config.yaml
balance_bias: false
tie_word_embeddings: false
learning_rate: 0.00477
batch_tokens: [16384, 32768, 49152]
Below are experts of layer 3 (counted from 0) of a mixture-of-experts language model. Rows are named router (the router's row for the expert), up (a neuron's input weights, with its number) and show model dimensions 0-255. Each number is 50 + 10 x the weight over its row's rms, rounded and kept within 0 to 99.
After each expert's rows: "comes after" lists some tokens at least twice as common just before its tokens as in all text. This comes from a sample of Wikipedia text that the model never trained on. Tokens count by the router's weight.

# expert 9
router:52 62 60 56 46 27 48 42 46 44 60 61 60 36 52 38 52 49 75 40 56 36 62 54 53 51 50 44 51 59 46 61 69 51 49 49 22 48 65 76 38 44 44 35 63 50 46 37 39 49 36 50 47 54 63 50 70 41 30 52 41 33 34 55 45 64 54 48 54 64 55 44 58 41 50 28 49 65 40 60 60 46 39 57 42 66 56 44 44 35 74 53 59 62 43 51 56 49 42 46 53 52 38 42 56 33 56 34 62 50 47 48 54 53 40 42 68 53 47 67 49 39 45 53 47 54 53 43 64 62 56 57 44 50 46 55 51 39 43 52 58 54 62 53 44 48 50 70 63 31 71 46 46 39 54 47 56 49 53 33 50 45 61 46 48 33 40 39 42 37 34 42 62 45 61 47 47 47 47 50 41 42 60 49 43 24 48 41 66 44 42 50 41 43 49 65 33 66 36 57 51 48 46 61 42 44 42 45 56 48 57 42 53 42 35 61 30 58 53 59 46 61 31 50 63 35 58 60 44 60 61 44 57 49 49 48 65 44 62 42 54 36 48 35 47 47 58 59 44 59 69 38 50 32 32 44
up1:54 43 43 66 35 65 47 37 70 43 53 52 37 51 56 58 55 51 34 52 40 42 39 50 64 31 65 44 66 47 48 61 63 46 61 52 42 58 54 47 62 41 47 50 48 49 67 37 49 58 61 41 53 55 56 54 51 61 57 54 40 55 54 58 49 57 49 39 58 56 40 46 51 33 56 54 24 57 61 51 49 56 52 35 55 47 52 51 43 45 52 58 56 54 55 49 37 45 47 33 49 52 52 59 52 46 59 45 69 70 50 55 45 52 43 49 35 66 44 53 56 54 56 47 55 56 35 49 55 62 53 60 49 43 34 30 52 61 52 62 35 56 65 60 54 41 26 54 70 34 38 61 34 37 42 43 40 63 44 62 41 62 58 42 57 65 60 37 41 44 57 62 38 57 52 64 57 64 51 51 58 52 36 42 53 54 52 46 69 44 35 60 40 43 58 58 35 38 58 50 32 53 59 47 48 39 55 61 68 53 59 52 53 46 72 58 50 55 46 60 65 52 48 61 52 36 61 57 33 53 29 47 51 50 34 57 49 37 44 43 49 47 55 62 62 46 18 50 42 46 34 26 71 74 57 71
comes after: " the", "-", " The", ":", " of", " Best"

# expert 8
router:54 48 52 54 35 32 45 51 51 63 38 50 53 37 58 61 34 56 59 34 54 54 49 69 51 40 46 60 39 46 44 50 69 69 48 52 43 60 61 71 58 41 35 48 64 50 58 47 51 41 48 59 48 58 52 41 51 40 54 65 44 48 31 23 41 59 65 51 53 50 58 51 59 44 44 53 57 59 38 47 60 33 58 35 54 52 63 57 50 51 64 48 51 54 51 57 55 35 44 54 56 44 43 54 59 44 59 48 44 56 34 58 35 74 50 44 64 62 43 41 65 43 53 62 60 37 51 48 59 50 78 48 36 58 48 44 59 42 71 44 50 54 58 50 61 53 42 49 66 39 58 42 50 40 34 57 42 47 34 46 66 53 51 33 63 42 24 43 48 25 46 44 47 63 72 44 49 50 65 56 36 32 22 65 46 51 55 24 58 45 32 61 55 49 40 74 53 54 40 52 34 45 40 56 50 51 39 67 45 60 51 54 46 42 44 49 55 41 57 52 38 56 40 40 47 44 56 52 48 41 47 55 37 49 59 58 63 51 49 36 58 40 51 38 34 54 56 35 49 44 65 42 50 51 41 40
up2:57 36 47 47 56 67 51 45 60 68 40 32 44 50 49 48 68 24 39 64 41 48 51 49 51 48 48 58 32 59 59 55 41 56 49 54 52 49 56 45 60 53 68 49 50 45 54 35 64 32 50 34 56 57 60 26 46 66 49 26 54 35 41 52 50 50 67 63 57 47 49 70 31 46 60 58 51 64 60 66 43 60 58 54 63 41 32 50 50 43 29 57 54 66 37 56 49 46 38 62 51 46 54 54 31 60 48 40 52 49 41 38 53 59 50 58 59 64 59 58 46 33 54 63 41 59 72 56 30 62 52 49 52 49 42 58 37 47 36 51 42 48 30 42 45 49 65 52 52 43 39 35 53 40 57 40 55 77 57 48 39 41 56 50 54 37 43 63 51 46 57 69 56 47 38 50 53 56 50 57 48 57 40 58 36 52 50 50 40 72 49 37 46 62 28 44 75 53 51 62 54 48 63 54 51 40 45 42 60 47 32 60 55 61 41 41 42 47 53 44 51 44 59 57 50 42 38 41 53 43 59 50 63 58 63 28 58 38 31 56 64 42 66 63 49 64 50 53 42 51 55 56 50 47 57 50
comes after: " the", " a", " The", "s", " his", " this"

# expert 15
router:42 58 54 55 44 41 47 42 44 76 38 44 64 44 48 52 40 56 45 42 45 52 53 56 49 53 33 64 31 51 30 58 43 41 44 42 34 57 64 57 53 44 42 37 64 44 38 47 55 45 49 49 44 53 53 45 48 37 38 49 31 35 33 38 53 49 61 46 46 44 54 59 55 51 29 43 48 54 35 46 54 44 48 41 54 58 54 43 46 64 56 40 47 49 48 59 45 35 25 55 40 50 25 65 41 35 59 41 52 42 30 44 48 66 39 52 50 45 53 62 56 39 33 46 35 37 67 53 41 70 61 62 49 60 49 32 56 36 65 48 56 55 57 52 62 34 46 50 43 42 58 40 51 62 41 56 56 51 54 35 52 35 56 15 36 38 38 46 51 27 49 51 77 46 53 44 37 58 42 46 53 35 35 52 56 60 45 47 47 55 42 46 61 39 50 45 53 51 19 44 51 54 30 64 41 40 48 52 48 54 65 57 50 42 46 43 50 48 63 56 46 62 43 52 41 70 56 48 53 69 53 35 52 36 30 46 55 53 44 43 60 48 48 42 58 56 61 34 42 47 63 44 57 39 38 56
up5:48 45 51 53 48 35 27 55 47 53 37 53 52 40 59 59 44 48 46 61 58 49 36 56 48 41 49 61 44 55 34 57 60 47 36 46 62 56 29 60 58 45 50 38 47 40 38 56 26 61 64 50 31 25 41 45 40 61 50 38 48 45 48 43 56 51 54 42 44 51 49 56 59 44 57 43 59 53 54 45 54 63 45 56 58 62 55 37 55 66 41 51 49 45 54 65 45 45 23 54 51 48 52 33 37 49 51 50 62 49 52 49 58 50 53 38 44 45 41 69 43 60 68 67 54 66 50 52 58 59 49 38 56 58 43 51 30 54 53 60 60 32 58 38 61 62 33 43 56 33 70 71 50 23 58 35 60 48 52 38 44 56 50 56 50 41 66 16 62 54 38 48 60 56 59 52 43 59 43 55 46 59 54 55 50 41 51 63 28 47 43 57 38 46 38 47 54 59 66 61 60 32 57 41 58 47 47 52 57 55 48 45 43 45 48 40 47 57 39 42 76 49 50 46 39 41 61 47 49 55 47 40 25 41 37 52 39 47 32 60 35 43 42 28 58 45 57 42 42 46 45 59 76 48 55 53
comes after: "0", " ", ")", "%", "3", " —"

# expert 4
router:39 62 48 58 53 46 51 48 45 55 45 74 59 44 54 43 53 62 66 34 29 57 60 57 47 62 40 56 44 60 52 37 33 47 46 47 48 27 53 69 63 28 46 52 46 48 48 35 68 31 42 52 42 39 49 54 54 40 58 51 54 31 36 43 49 43 45 51 29 61 65 54 54 57 63 66 52 66 49 67 60 45 64 46 71 61 33 47 60 43 56 31 48 48 48 53 50 46 48 45 65 51 46 38 40 50 50 47 51 55 34 58 44 62 55 55 42 64 51 46 58 37 44 52 41 35 40 48 59 51 52 54 44 52 51 50 52 36 55 51 61 56 49 52 62 53 42 45 56 32 57 47 58 55 54 51 55 48 46 26 37 59 65 35 68 45 26 43 54 31 32 45 50 38 55 41 32 46 37 52 51 30 33 66 39 31 60 47 42 37 43 44 36 49 42 53 37 54 34 56 40 52 33 67 45 48 56 73 40 53 47 47 50 66 51 53 39 47 50 63 68 44 37 48 62 53 54 56 64 67 58 41 61 59 49 44 55 40 63 60 41 43 51 43 63 41 54 59 44 47 65 50 46 57 31 46
up6:53 63 42 51 47 42 51 76 36 52 65 71 46 39 47 62 38 41 56 49 60 62 57 56 46 44 43 65 38 50 60 55 42 37 45 46 49 55 56 40 56 49 49 18 50 38 43 44 67 41 60 55 47 38 42 41 57 59 51 64 56 77 44 56 69 45 46 47 48 59 46 37 55 72 63 48 58 50 53 49 44 48 27 56 45 65 40 48 52 45 45 52 64 49 49 56 47 27 53 55 63 66 55 47 30 68 42 55 57 47 58 49 43 45 51 46 58 45 48 26 51 46 40 67 55 54 53 35 65 51 56 60 59 46 51 57 60 45 30 52 51 43 48 64 51 35 52 47 53 59 51 40 35 38 59 58 42 40 43 48 52 49 54 46 49 44 57 40 58 42 41 52 45 59 56 52 60 48 65 61 43 54 63 54 34 50 42 53 40 35 41 49 30 62 46 54 35 63 41 47 44 41 48 67 55 43 50 48 75 37 45 47 57 46 54 54 54 36 53 49 44 46 46 56 48 74 70 57 27 40 47 57 33 27 40 54 41 62 46 59 61 61 60 49 55 41 35 58 48 43 69 47 47 81 47 57
comes after: " |", ";", ":", " in", ",", " /"

# expert 3
router:72 65 41 60 42 40 41 54 41 57 40 38 53 55 58 57 53 61 58 57 44 53 46 65 52 56 42 65 39 68 43 50 51 58 47 48 52 41 62 78 37 51 35 47 41 53 53 53 51 50 44 52 36 31 44 49 34 40 59 63 29 44 46 57 42 40 52 47 36 56 65 45 40 42 44 43 60 60 56 42 70 35 66 60 64 31 52 57 41 51 48 51 59 32 60 51 48 38 38 71 60 47 46 45 55 43 37 44 55 40 58 61 40 76 44 48 41 57 41 51 39 39 42 46 46 40 50 50 54 42 54 55 29 34 39 57 52 35 61 34 50 49 72 58 49 43 43 69 51 52 44 43 72 53 32 65 54 46 35 37 63 57 61 48 51 37 30 40 37 34 48 52 50 39 62 46 38 51 36 63 47 41 51 69 61 52 53 44 55 42 53 56 48 45 42 70 35 68 51 48 40 38 38 48 44 56 46 56 42 66 56 40 40 59 48 52 44 60 43 57 61 59 49 35 54 41 57 54 54 66 56 33 57 34 35 37 47 52 58 50 61 43 59 45 53 43 59 53 49 40 56 54 64 32 50 60
up2:59 52 50 57 43 49 49 36 48 47 58 44 54 53 41 58 46 39 50 46 60 45 50 38 70 50 34 55 53 58 40 38 49 54 58 50 60 37 43 56 45 52 48 54 62 25 63 54 62 56 53 49 42 39 57 64 51 35 41 58 42 69 58 45 31 47 51 51 61 63 54 64 47 63 59 58 46 52 37 38 50 33 52 41 41 58 55 47 55 55 31 57 33 47 40 59 46 22 59 44 60 31 44 33 41 42 40 61 45 55 60 34 64 39 35 47 57 35 47 51 70 47 55 44 61 56 60 44 58 59 47 48 61 51 57 54 35 34 36 42 24 49 47 51 37 52 47 52 61 33 34 46 45 59 46 33 44 52 38 45 47 51 65 55 54 62 56 40 29 64 60 72 46 65 50 54 40 54 49 58 49 51 43 53 50 67 57 29 39 66 50 36 47 57 50 47 60 65 50 47 49 46 41 46 19 57 40 59 40 41 51 55 44 49 51 29 47 63 35 53 31 45 56 51 48 51 42 44 46 57 43 60 37 73 57 67 50 57 47 40 47 75 54 62 63 42 48 36 58 57 67 46 56 42 62 51
comes after: ",", ".", " where", " that", " when", " which"

# expert 19
router:50 32 35 64 38 43 40 59 52 61 43 64 57 27 62 55 48 44 52 35 60 51 41 44 66 55 51 54 48 61 47 45 69 58 54 50 51 42 62 65 54 44 53 42 47 55 53 54 40 61 51 47 51 54 54 41 36 42 43 56 37 35 40 48 45 60 47 44 51 62 70 48 39 52 56 57 49 68 48 52 64 36 56 54 58 47 60 45 54 55 60 33 63 55 54 39 42 63 45 68 66 45 49 45 53 26 64 46 40 61 41 61 61 59 51 40 55 48 46 56 57 45 55 62 49 59 52 32 65 49 56 62 20 29 65 49 53 52 44 37 66 53 42 69 56 61 54 58 56 41 75 50 56 54 49 66 36 36 35 21 49 51 71 33 64 49 35 33 38 44 50 36 58 64 48 52 45 49 49 44 39 57 45 38 51 62 66 29 46 61 41 53 36 55 44 65 53 62 37 55 41 47 49 54 36 58 45 44 56 57 60 49 53 42 45 55 41 48 53 45 43 57 62 52 39 44 55 59 41 54 29 20 45 50 40 65 56 59 57 63 54 46 56 26 45 55 55 52 53 55 51 48 50 47 49 37
up6:58 74 49 50 52 54 32 52 60 52 49 68 38 58 42 46 53 67 39 49 48 38 27 56 53 61 63 50 28 36 62 40 41 45 50 57 56 51 39 57 43 43 53 46 58 50 41 44 41 49 40 32 43 51 61 51 48 42 42 47 56 34 55 56 56 46 63 58 32 49 47 55 37 45 68 53 77 51 50 59 55 55 44 50 53 46 51 52 60 70 64 63 51 40 72 43 41 59 47 45 50 38 42 49 53 59 42 54 62 46 53 63 54 60 45 40 43 49 41 52 56 44 56 68 67 54 80 48 59 53 42 55 48 46 40 38 40 36 57 65 38 36 52 53 41 51 40 48 46 55 57 37 47 61 51 50 64 55 59 52 52 63 47 37 56 49 36 42 42 65 30 34 44 69 36 67 54 52 40 61 53 42 45 56 31 50 53 36 28 40 38 55 73 48 41 47 39 55 35 67 46 66 71 54 36 50 31 51 37 58 41 56 56 41 48 40 48 47 41 56 40 56 54 30 35 64 37 45 33 39 55 36 46 52 61 36 50 46 64 52 48 51 38 36 60 36 44 55 40 56 49 40 67 50 46 45
comes after: " ", "–", "1", "-", "/", "2"

# expert 23
router:49 69 60 50 42 33 61 57 36 58 45 66 51 56 67 49 56 52 67 57 42 59 39 65 61 55 48 49 33 55 35 51 36 51 43 39 54 44 58 68 61 39 48 49 49 64 52 39 59 42 35 40 38 41 53 48 48 50 42 44 47 50 44 55 51 42 38 49 50 53 58 68 42 56 33 51 41 71 54 43 61 41 58 45 42 58 52 28 53 49 55 53 55 48 37 44 41 31 41 56 60 55 28 40 45 30 49 59 35 58 48 60 26 77 30 51 42 49 42 40 63 40 47 52 65 23 33 44 42 43 53 56 59 33 58 64 47 61 52 48 63 54 37 40 63 60 44 46 52 37 59 42 57 45 24 54 18 59 44 46 45 40 61 44 42 51 38 47 53 46 33 32 63 67 47 56 53 46 56 61 41 31 49 47 60 50 62 49 42 36 32 56 32 39 43 55 40 52 50 56 42 64 52 58 48 37 42 49 63 61 39 40 45 51 42 49 58 39 59 44 45 47 47 67 50 50 70 55 53 38 40 47 48 52 56 47 44 50 57 57 53 40 66 50 61 41 52 49 59 45 63 63 49 48 45 50
up1:45 39 44 48 39 48 55 48 48 48 59 58 49 37 38 45 47 66 57 71 41 50 49 66 46 61 52 74 43 61 35 67 78 48 54 25 57 64 44 43 57 37 51 59 51 57 40 38 31 46 40 49 57 45 51 42 47 40 50 57 42 59 71 52 33 52 49 43 45 45 60 49 53 68 34 68 47 60 46 54 57 69 46 42 61 59 58 42 53 42 76 45 49 44 52 53 42 55 52 40 56 50 43 56 35 44 42 48 47 39 45 41 52 53 56 44 41 45 63 52 55 58 48 55 28 43 61 50 49 57 63 58 35 46 61 62 49 36 37 40 60 55 35 30 62 41 46 33 43 64 56 52 62 47 65 40 44 50 54 43 63 70 61 38 42 44 43 54 49 57 48 53 48 60 40 58 47 49 25 42 62 37 51 46 59 41 32 61 36 49 27 42 54 59 35 48 51 51 51 52 40 64 51 49 41 57 57 42 59 42 52 30 38 45 36 50 32 36 42 65 45 45 64 43 37 51 64 63 34 43 56 25 53 54 45 51 51 46 50 44 54 45 74 41 42 66 43 36 53 47 34 53 48 56 43 45
comes after: "\n", "|", "==", "See", " ===", " =="

# expert 16
router:43 71 54 52 42 31 36 51 25 68 41 42 41 49 61 63 54 35 54 40 50 41 46 57 51 40 37 68 38 62 39 50 55 49 56 52 49 44 68 56 59 50 41 54 69 57 38 61 45 54 44 68 41 50 49 55 46 46 38 58 50 59 45 39 40 54 37 74 60 64 63 63 62 67 49 39 56 55 51 39 63 29 52 46 50 51 61 70 56 49 58 59 54 72 55 49 54 36 53 59 51 51 34 48 52 51 36 43 30 40 39 38 35 63 42 44 58 44 52 69 53 26 33 39 47 49 45 51 58 50 56 42 53 46 57 58 65 58 68 49 52 63 44 42 46 45 56 61 51 37 55 36 46 36 34 64 41 54 54 44 49 46 51 51 54 57 48 36 51 32 63 31 39 36 53 53 52 41 54 43 20 41 33 49 67 44 65 48 59 44 43 45 32 51 32 59 43 51 53 51 46 42 29 51 54 55 63 51 50 50 42 32 47 49 63 49 43 60 47 54 59 46 45 49 50 54 58 53 50 56 46 59 44 54 50 43 54 50 69 46 66 52 40 43 34 36 47 50 42 51 64 68 52 54 47 22
up6:47 59 39 50 35 45 46 42 49 64 51 40 40 42 33 66 51 42 47 47 57 50 72 32 60 56 58 37 57 52 46 53 59 52 53 45 66 66 68 54 42 36 52 32 43 41 43 55 45 56 37 46 49 40 44 52 43 49 31 61 38 56 32 50 45 59 52 44 59 48 37 56 52 53 60 53 39 53 55 55 64 47 55 49 73 32 58 43 45 60 63 68 55 48 59 49 46 69 46 56 33 45 43 54 64 51 42 35 47 45 62 61 60 52 35 59 37 34 62 74 59 59 56 51 51 56 30 50 51 44 67 34 48 59 32 48 46 44 52 59 68 42 64 50 63 54 53 62 48 67 53 53 44 63 55 39 42 37 60 53 70 55 49 52 46 56 49 48 44 58 45 40 51 56 43 45 56 50 65 44 54 69 50 40 60 44 61 55 42 33 41 57 56 30 48 48 53 61 62 69 40 72 53 48 51 51 35 52 46 62 65 31 51 43 43 57 57 48 35 31 61 53 29 46 63 73 64 60 64 58 51 53 55 55 44 59 49 49 42 29 51 69 29 51 32 45 54 54 58 49 51 50 46 51 34 54
comes after: "0", "1", "2", "9", "8", "7"

# expert 11
router:59 64 52 61 57 49 56 44 48 47 41 40 61 55 39 47 41 57 54 57 66 50 61 47 51 55 34 54 58 60 35 37 57 43 55 37 48 55 63 75 36 44 33 32 45 56 35 54 56 39 31 50 56 35 47 59 28 27 51 57 46 52 43 32 55 32 37 44 39 67 56 63 44 54 55 53 49 46 39 31 78 29 39 49 59 58 50 30 33 49 39 52 45 55 44 50 59 60 32 63 60 52 33 67 61 43 45 56 57 50 50 34 49 61 45 42 43 49 58 52 49 50 39 41 46 28 46 48 52 73 49 68 45 51 53 54 46 31 46 61 53 60 44 42 58 51 63 72 43 60 58 47 65 60 51 45 45 38 50 41 55 45 49 50 64 51 33 41 48 28 53 36 74 53 55 49 55 50 41 50 51 27 47 50 57 42 53 50 52 38 45 55 32 59 38 64 37 66 27 46 51 48 36 52 37 42 47 52 56 47 61 44 46 53 43 40 44 50 54 37 38 53 43 53 59 56 68 47 43 62 58 43 53 44 52 61 55 53 48 50 51 38 45 45 59 37 53 50 39 41 70 31 55 50 35 53
up2:37 34 51 50 32 44 58 47 43 47 35 49 39 58 53 64 41 28 44 52 57 26 51 44 62 51 56 50 62 66 50 48 48 56 45 48 36 68 54 56 61 66 58 47 42 55 46 55 59 52 50 50 56 46 51 62 58 67 38 67 57 37 53 54 46 37 46 46 49 51 40 63 43 41 46 41 40 45 60 54 29 54 58 53 47 49 61 49 45 34 43 52 73 48 60 46 59 40 41 59 38 39 47 48 44 60 42 51 42 18 58 53 47 47 40 47 33 55 41 54 39 38 56 50 41 46 51 65 73 59 62 61 72 59 45 55 44 51 59 63 31 52 47 67 40 43 51 62 52 39 68 38 54 57 47 36 39 52 54 44 41 39 64 48 64 40 52 46 67 45 55 46 68 60 53 54 44 58 28 52 43 64 36 33 49 62 67 38 45 52 57 51 49 58 40 62 59 47 43 49 42 53 50 44 52 45 35 61 63 56 50 58 42 34 35 45 48 48 55 36 48 37 56 27 46 58 55 24 47 65 37 57 59 68 40 61 32 59 56 77 45 31 58 52 43 38 57 50 60 49 48 52 48 45 46 62
comes after: "\n", ",", " co", "\"", "),", " non"

# expert 10
router:54 61 31 62 35 43 45 62 42 50 44 52 51 49 60 56 39 53 60 52 62 49 45 52 56 47 52 41 46 44 46 64 59 54 39 35 53 67 62 56 41 38 35 51 44 45 40 51 45 48 37 59 43 57 52 46 48 53 42 50 35 55 46 37 34 41 43 59 58 57 45 44 47 51 53 58 43 47 49 35 64 28 34 42 45 48 63 51 45 72 42 44 64 63 55 45 57 42 35 59 55 54 48 58 69 39 38 34 43 57 48 45 27 64 54 60 52 48 53 56 52 52 28 43 53 49 51 42 51 67 63 54 51 36 41 40 43 53 61 42 67 63 58 49 44 45 44 69 56 54 50 27 46 42 26 63 40 59 27 42 37 24 48 44 44 54 48 52 52 30 54 40 56 48 62 51 56 47 47 44 38 45 48 42 55 56 68 37 45 53 29 58 48 37 39 71 40 61 42 60 48 39 41 46 54 52 37 47 47 71 54 36 56 61 43 45 44 52 48 47 32 67 49 63 56 50 61 65 44 34 38 52 53 46 42 53 43 35 49 53 92 35 56 41 47 55 49 34 38 60 65 45 55 53 49 52
up5:56 41 49 61 43 46 43 44 56 71 55 34 56 60 59 53 49 51 57 61 59 51 29 53 43 43 28 57 57 42 52 56 56 49 50 38 40 39 23 51 48 44 49 54 48 49 57 45 49 62 41 41 31 48 41 55 38 47 31 69 49 44 42 52 52 43 55 33 62 42 50 47 43 48 55 63 60 65 50 51 52 73 64 51 43 48 45 52 42 52 68 63 68 54 52 58 57 43 53 75 66 61 57 33 35 41 35 39 50 52 42 46 48 35 52 57 23 51 52 46 53 51 54 62 40 72 47 68 54 45 36 58 41 51 56 49 31 52 61 49 54 56 26 33 34 61 66 53 40 47 51 51 50 47 44 47 57 63 43 57 57 52 46 64 62 51 44 58 36 57 61 34 43 78 53 51 52 52 58 42 38 52 50 40 46 35 53 61 42 55 38 32 62 45 50 42 50 41 55 44 67 44 43 69 49 41 47 44 36 51 52 66 53 57 46 66 55 51 48 56 31 65 64 35 43 60 55 41 49 43 45 41 48 33 63 66 49 57 58 46 40 50 46 37 51 40 57 25 47 57 38 70 55 48 50 66
comes after: "1", " ", "2", "9", "0", "8"

# expert 13
router:53 64 55 59 48 40 43 53 53 50 55 41 74 39 61 56 43 49 59 40 40 56 49 54 38 54 45 58 36 44 47 37 43 46 51 43 33 49 49 52 36 39 35 33 56 53 43 57 62 42 50 58 45 51 51 60 63 62 47 49 49 37 38 43 38 52 47 68 38 60 77 54 35 49 44 57 38 63 47 44 56 49 54 61 55 40 37 53 39 56 50 44 40 64 44 58 40 52 27 56 62 68 42 52 44 32 46 50 50 22 42 41 44 58 36 41 65 64 44 63 68 43 37 40 52 52 61 39 53 61 58 56 52 51 54 53 53 52 59 45 60 53 42 61 42 19 56 71 59 47 61 51 47 64 47 50 46 62 49 57 52 33 74 45 46 42 44 43 33 26 55 46 74 31 57 47 45 68 61 48 44 49 44 57 44 49 52 59 45 55 55 44 59 49 49 54 52 58 35 41 55 39 46 60 50 48 42 56 37 75 42 47 42 57 48 47 51 49 60 58 64 62 29 57 62 38 51 50 46 57 36 29 56 38 52 51 66 52 55 39 57 46 53 43 68 64 64 45 49 59 64 55 64 25 53 47
up5:59 48 41 58 57 58 39 39 59 53 40 46 56 49 52 64 43 36 72 52 51 48 55 59 58 33 44 62 43 45 39 36 64 39 62 45 51 26 52 44 61 50 41 41 49 55 52 47 57 57 54 51 51 58 46 65 42 54 62 55 55 46 56 56 44 54 52 77 37 49 54 60 49 69 65 45 52 42 45 41 64 48 42 73 49 44 46 42 41 39 58 55 48 43 49 48 35 50 41 51 48 45 54 58 45 44 49 45 66 48 30 45 52 59 56 48 68 57 52 64 35 52 58 67 49 61 55 51 51 42 76 38 58 48 46 34 37 46 49 46 52 52 42 52 43 32 40 70 46 45 42 44 59 35 56 50 39 54 64 71 47 53 64 67 58 57 49 42 40 53 36 39 61 51 57 54 58 66 37 57 59 53 45 54 57 44 53 30 62 55 56 50 73 48 57 46 75 62 37 59 54 33 38 31 55 42 46 47 38 47 17 44 47 42 34 62 41 60 77 57 49 56 41 45 47 52 57 54 53 74 47 50 53 53 54 42 46 45 58 39 42 52 61 67 38 35 54 66 46 42 41 57 40 45 38 71
comes after: ".", " =", ")", " |", ").", " also"

# expert 7
router:36 73 60 55 29 37 40 42 41 50 43 36 65 43 65 63 46 58 45 63 51 45 61 43 54 48 38 50 52 58 46 53 64 45 32 44 62 50 62 47 31 52 47 54 48 49 47 53 58 34 44 48 34 45 54 58 55 53 35 73 50 43 56 37 64 43 42 56 61 64 60 72 57 72 46 53 40 54 46 37 57 44 38 53 62 50 49 62 62 53 61 37 44 52 58 55 43 38 33 53 53 69 32 50 44 44 38 17 41 39 31 34 58 58 49 46 64 61 50 59 44 27 49 48 53 49 33 53 49 58 57 59 52 37 54 47 48 51 58 35 49 69 40 45 54 42 46 52 61 37 70 44 53 62 50 57 44 58 46 57 56 45 43 42 51 48 51 47 43 46 64 52 48 49 48 58 35 41 36 65 28 48 50 50 41 52 55 51 51 48 49 49 50 46 23 49 43 49 29 67 48 36 37 52 50 52 46 57 42 55 66 48 44 46 53 47 44 57 47 54 48 49 49 53 74 44 50 49 51 58 24 53 36 59 46 51 43 58 63 42 56 40 45 18 55 58 68 43 51 37 63 46 51 50 27 50
up3:25 33 56 54 63 68 47 60 41 52 18 59 60 55 66 54 40 56 61 67 42 58 39 36 46 60 66 67 46 51 46 52 66 53 35 44 60 62 66 61 68 41 47 45 65 44 52 57 45 59 46 59 35 54 50 50 49 65 57 44 48 67 51 45 33 60 43 40 56 81 40 44 45 46 41 40 33 37 54 58 36 46 29 46 51 47 40 51 58 47 54 57 62 50 55 45 47 43 46 59 56 56 37 59 60 59 43 37 67 45 57 48 34 50 40 34 52 50 54 43 38 35 50 32 50 68 44 55 39 57 53 52 65 56 59 43 50 55 46 55 60 44 58 42 32 44 63 36 40 61 60 53 33 35 51 68 57 52 56 53 60 54 51 50 59 58 57 51 42 50 47 63 34 39 42 40 47 29 41 55 41 48 40 47 47 36 50 53 59 39 40 73 64 53 49 35 65 45 48 48 47 55 46 60 45 56 54 51 47 50 34 53 43 50 69 54 57 59 42 55 40 56 45 56 59 45 49 60 33 56 55 45 41 36 65 39 64 43 44 58 35 58 48 55 46 54 45 27 35 31 52 47 58 40 47 53
comes after: " the", " United", ",", " of", " in", " New"

# expert 0
router:54 67 62 58 42 55 58 29 50 51 53 43 58 49 54 35 43 44 52 48 43 53 46 56 64 41 54 52 42 53 55 38 42 57 56 39 41 59 65 71 59 56 50 52 40 45 43 57 73 37 44 43 42 56 55 48 44 39 24 46 52 46 45 40 61 51 45 61 46 52 54 48 55 58 47 59 41 44 48 57 62 34 60 55 75 51 46 43 34 51 48 40 48 56 56 61 43 33 29 59 64 64 34 59 54 34 47 45 59 51 46 49 47 63 50 40 54 67 42 54 58 26 55 55 39 39 44 50 48 75 51 44 40 45 40 64 62 36 67 53 71 55 53 64 60 45 49 58 50 51 51 46 44 69 56 53 46 43 44 32 50 34 63 38 61 46 39 53 60 34 59 36 72 45 47 53 33 65 42 35 41 39 44 55 47 56 50 65 40 50 48 56 40 51 41 52 44 52 43 57 44 62 35 53 51 35 35 64 43 52 49 34 55 44 45 55 58 59 56 57 60 65 44 45 50 32 58 70 47 64 60 23 67 31 59 70 49 42 44 51 55 48 58 47 64 42 61 53 39 51 66 53 74 51 44 51
up0:31 45 52 51 63 55 43 56 62 65 55 58 47 51 51 52 49 44 50 51 48 60 43 68 28 45 49 69 51 59 57 65 75 40 35 40 53 45 47 53 41 29 73 40 46 54 50 44 42 48 55 56 62 53 35 55 39 70 76 69 57 74 46 33 50 52 54 41 46 62 56 54 46 50 47 65 56 57 59 51 61 51 52 66 52 45 42 45 42 47 67 43 51 62 57 56 52 55 44 50 36 59 44 66 35 63 46 47 39 38 53 49 41 54 28 51 38 67 45 47 52 61 71 50 38 59 56 61 54 58 40 51 38 56 47 35 46 48 27 54 43 46 43 37 49 53 39 56 48 45 45 54 36 54 36 58 43 60 36 41 57 55 61 54 67 38 41 62 40 66 64 58 50 43 47 56 36 55 58 64 52 46 47 54 40 55 47 40 45 43 54 66 47 58 45 48 55 37 46 46 39 43 53 42 35 51 51 39 29 47 60 56 58 33 39 52 50 40 67 48 52 36 57 27 48 50 64 34 37 31 60 60 54 65 38 47 22 61 65 56 51 49 52 28 48 38 37 47 53 50 47 43 44 41 54 46
comes after: "'", " in", " of", " to", " and", " for"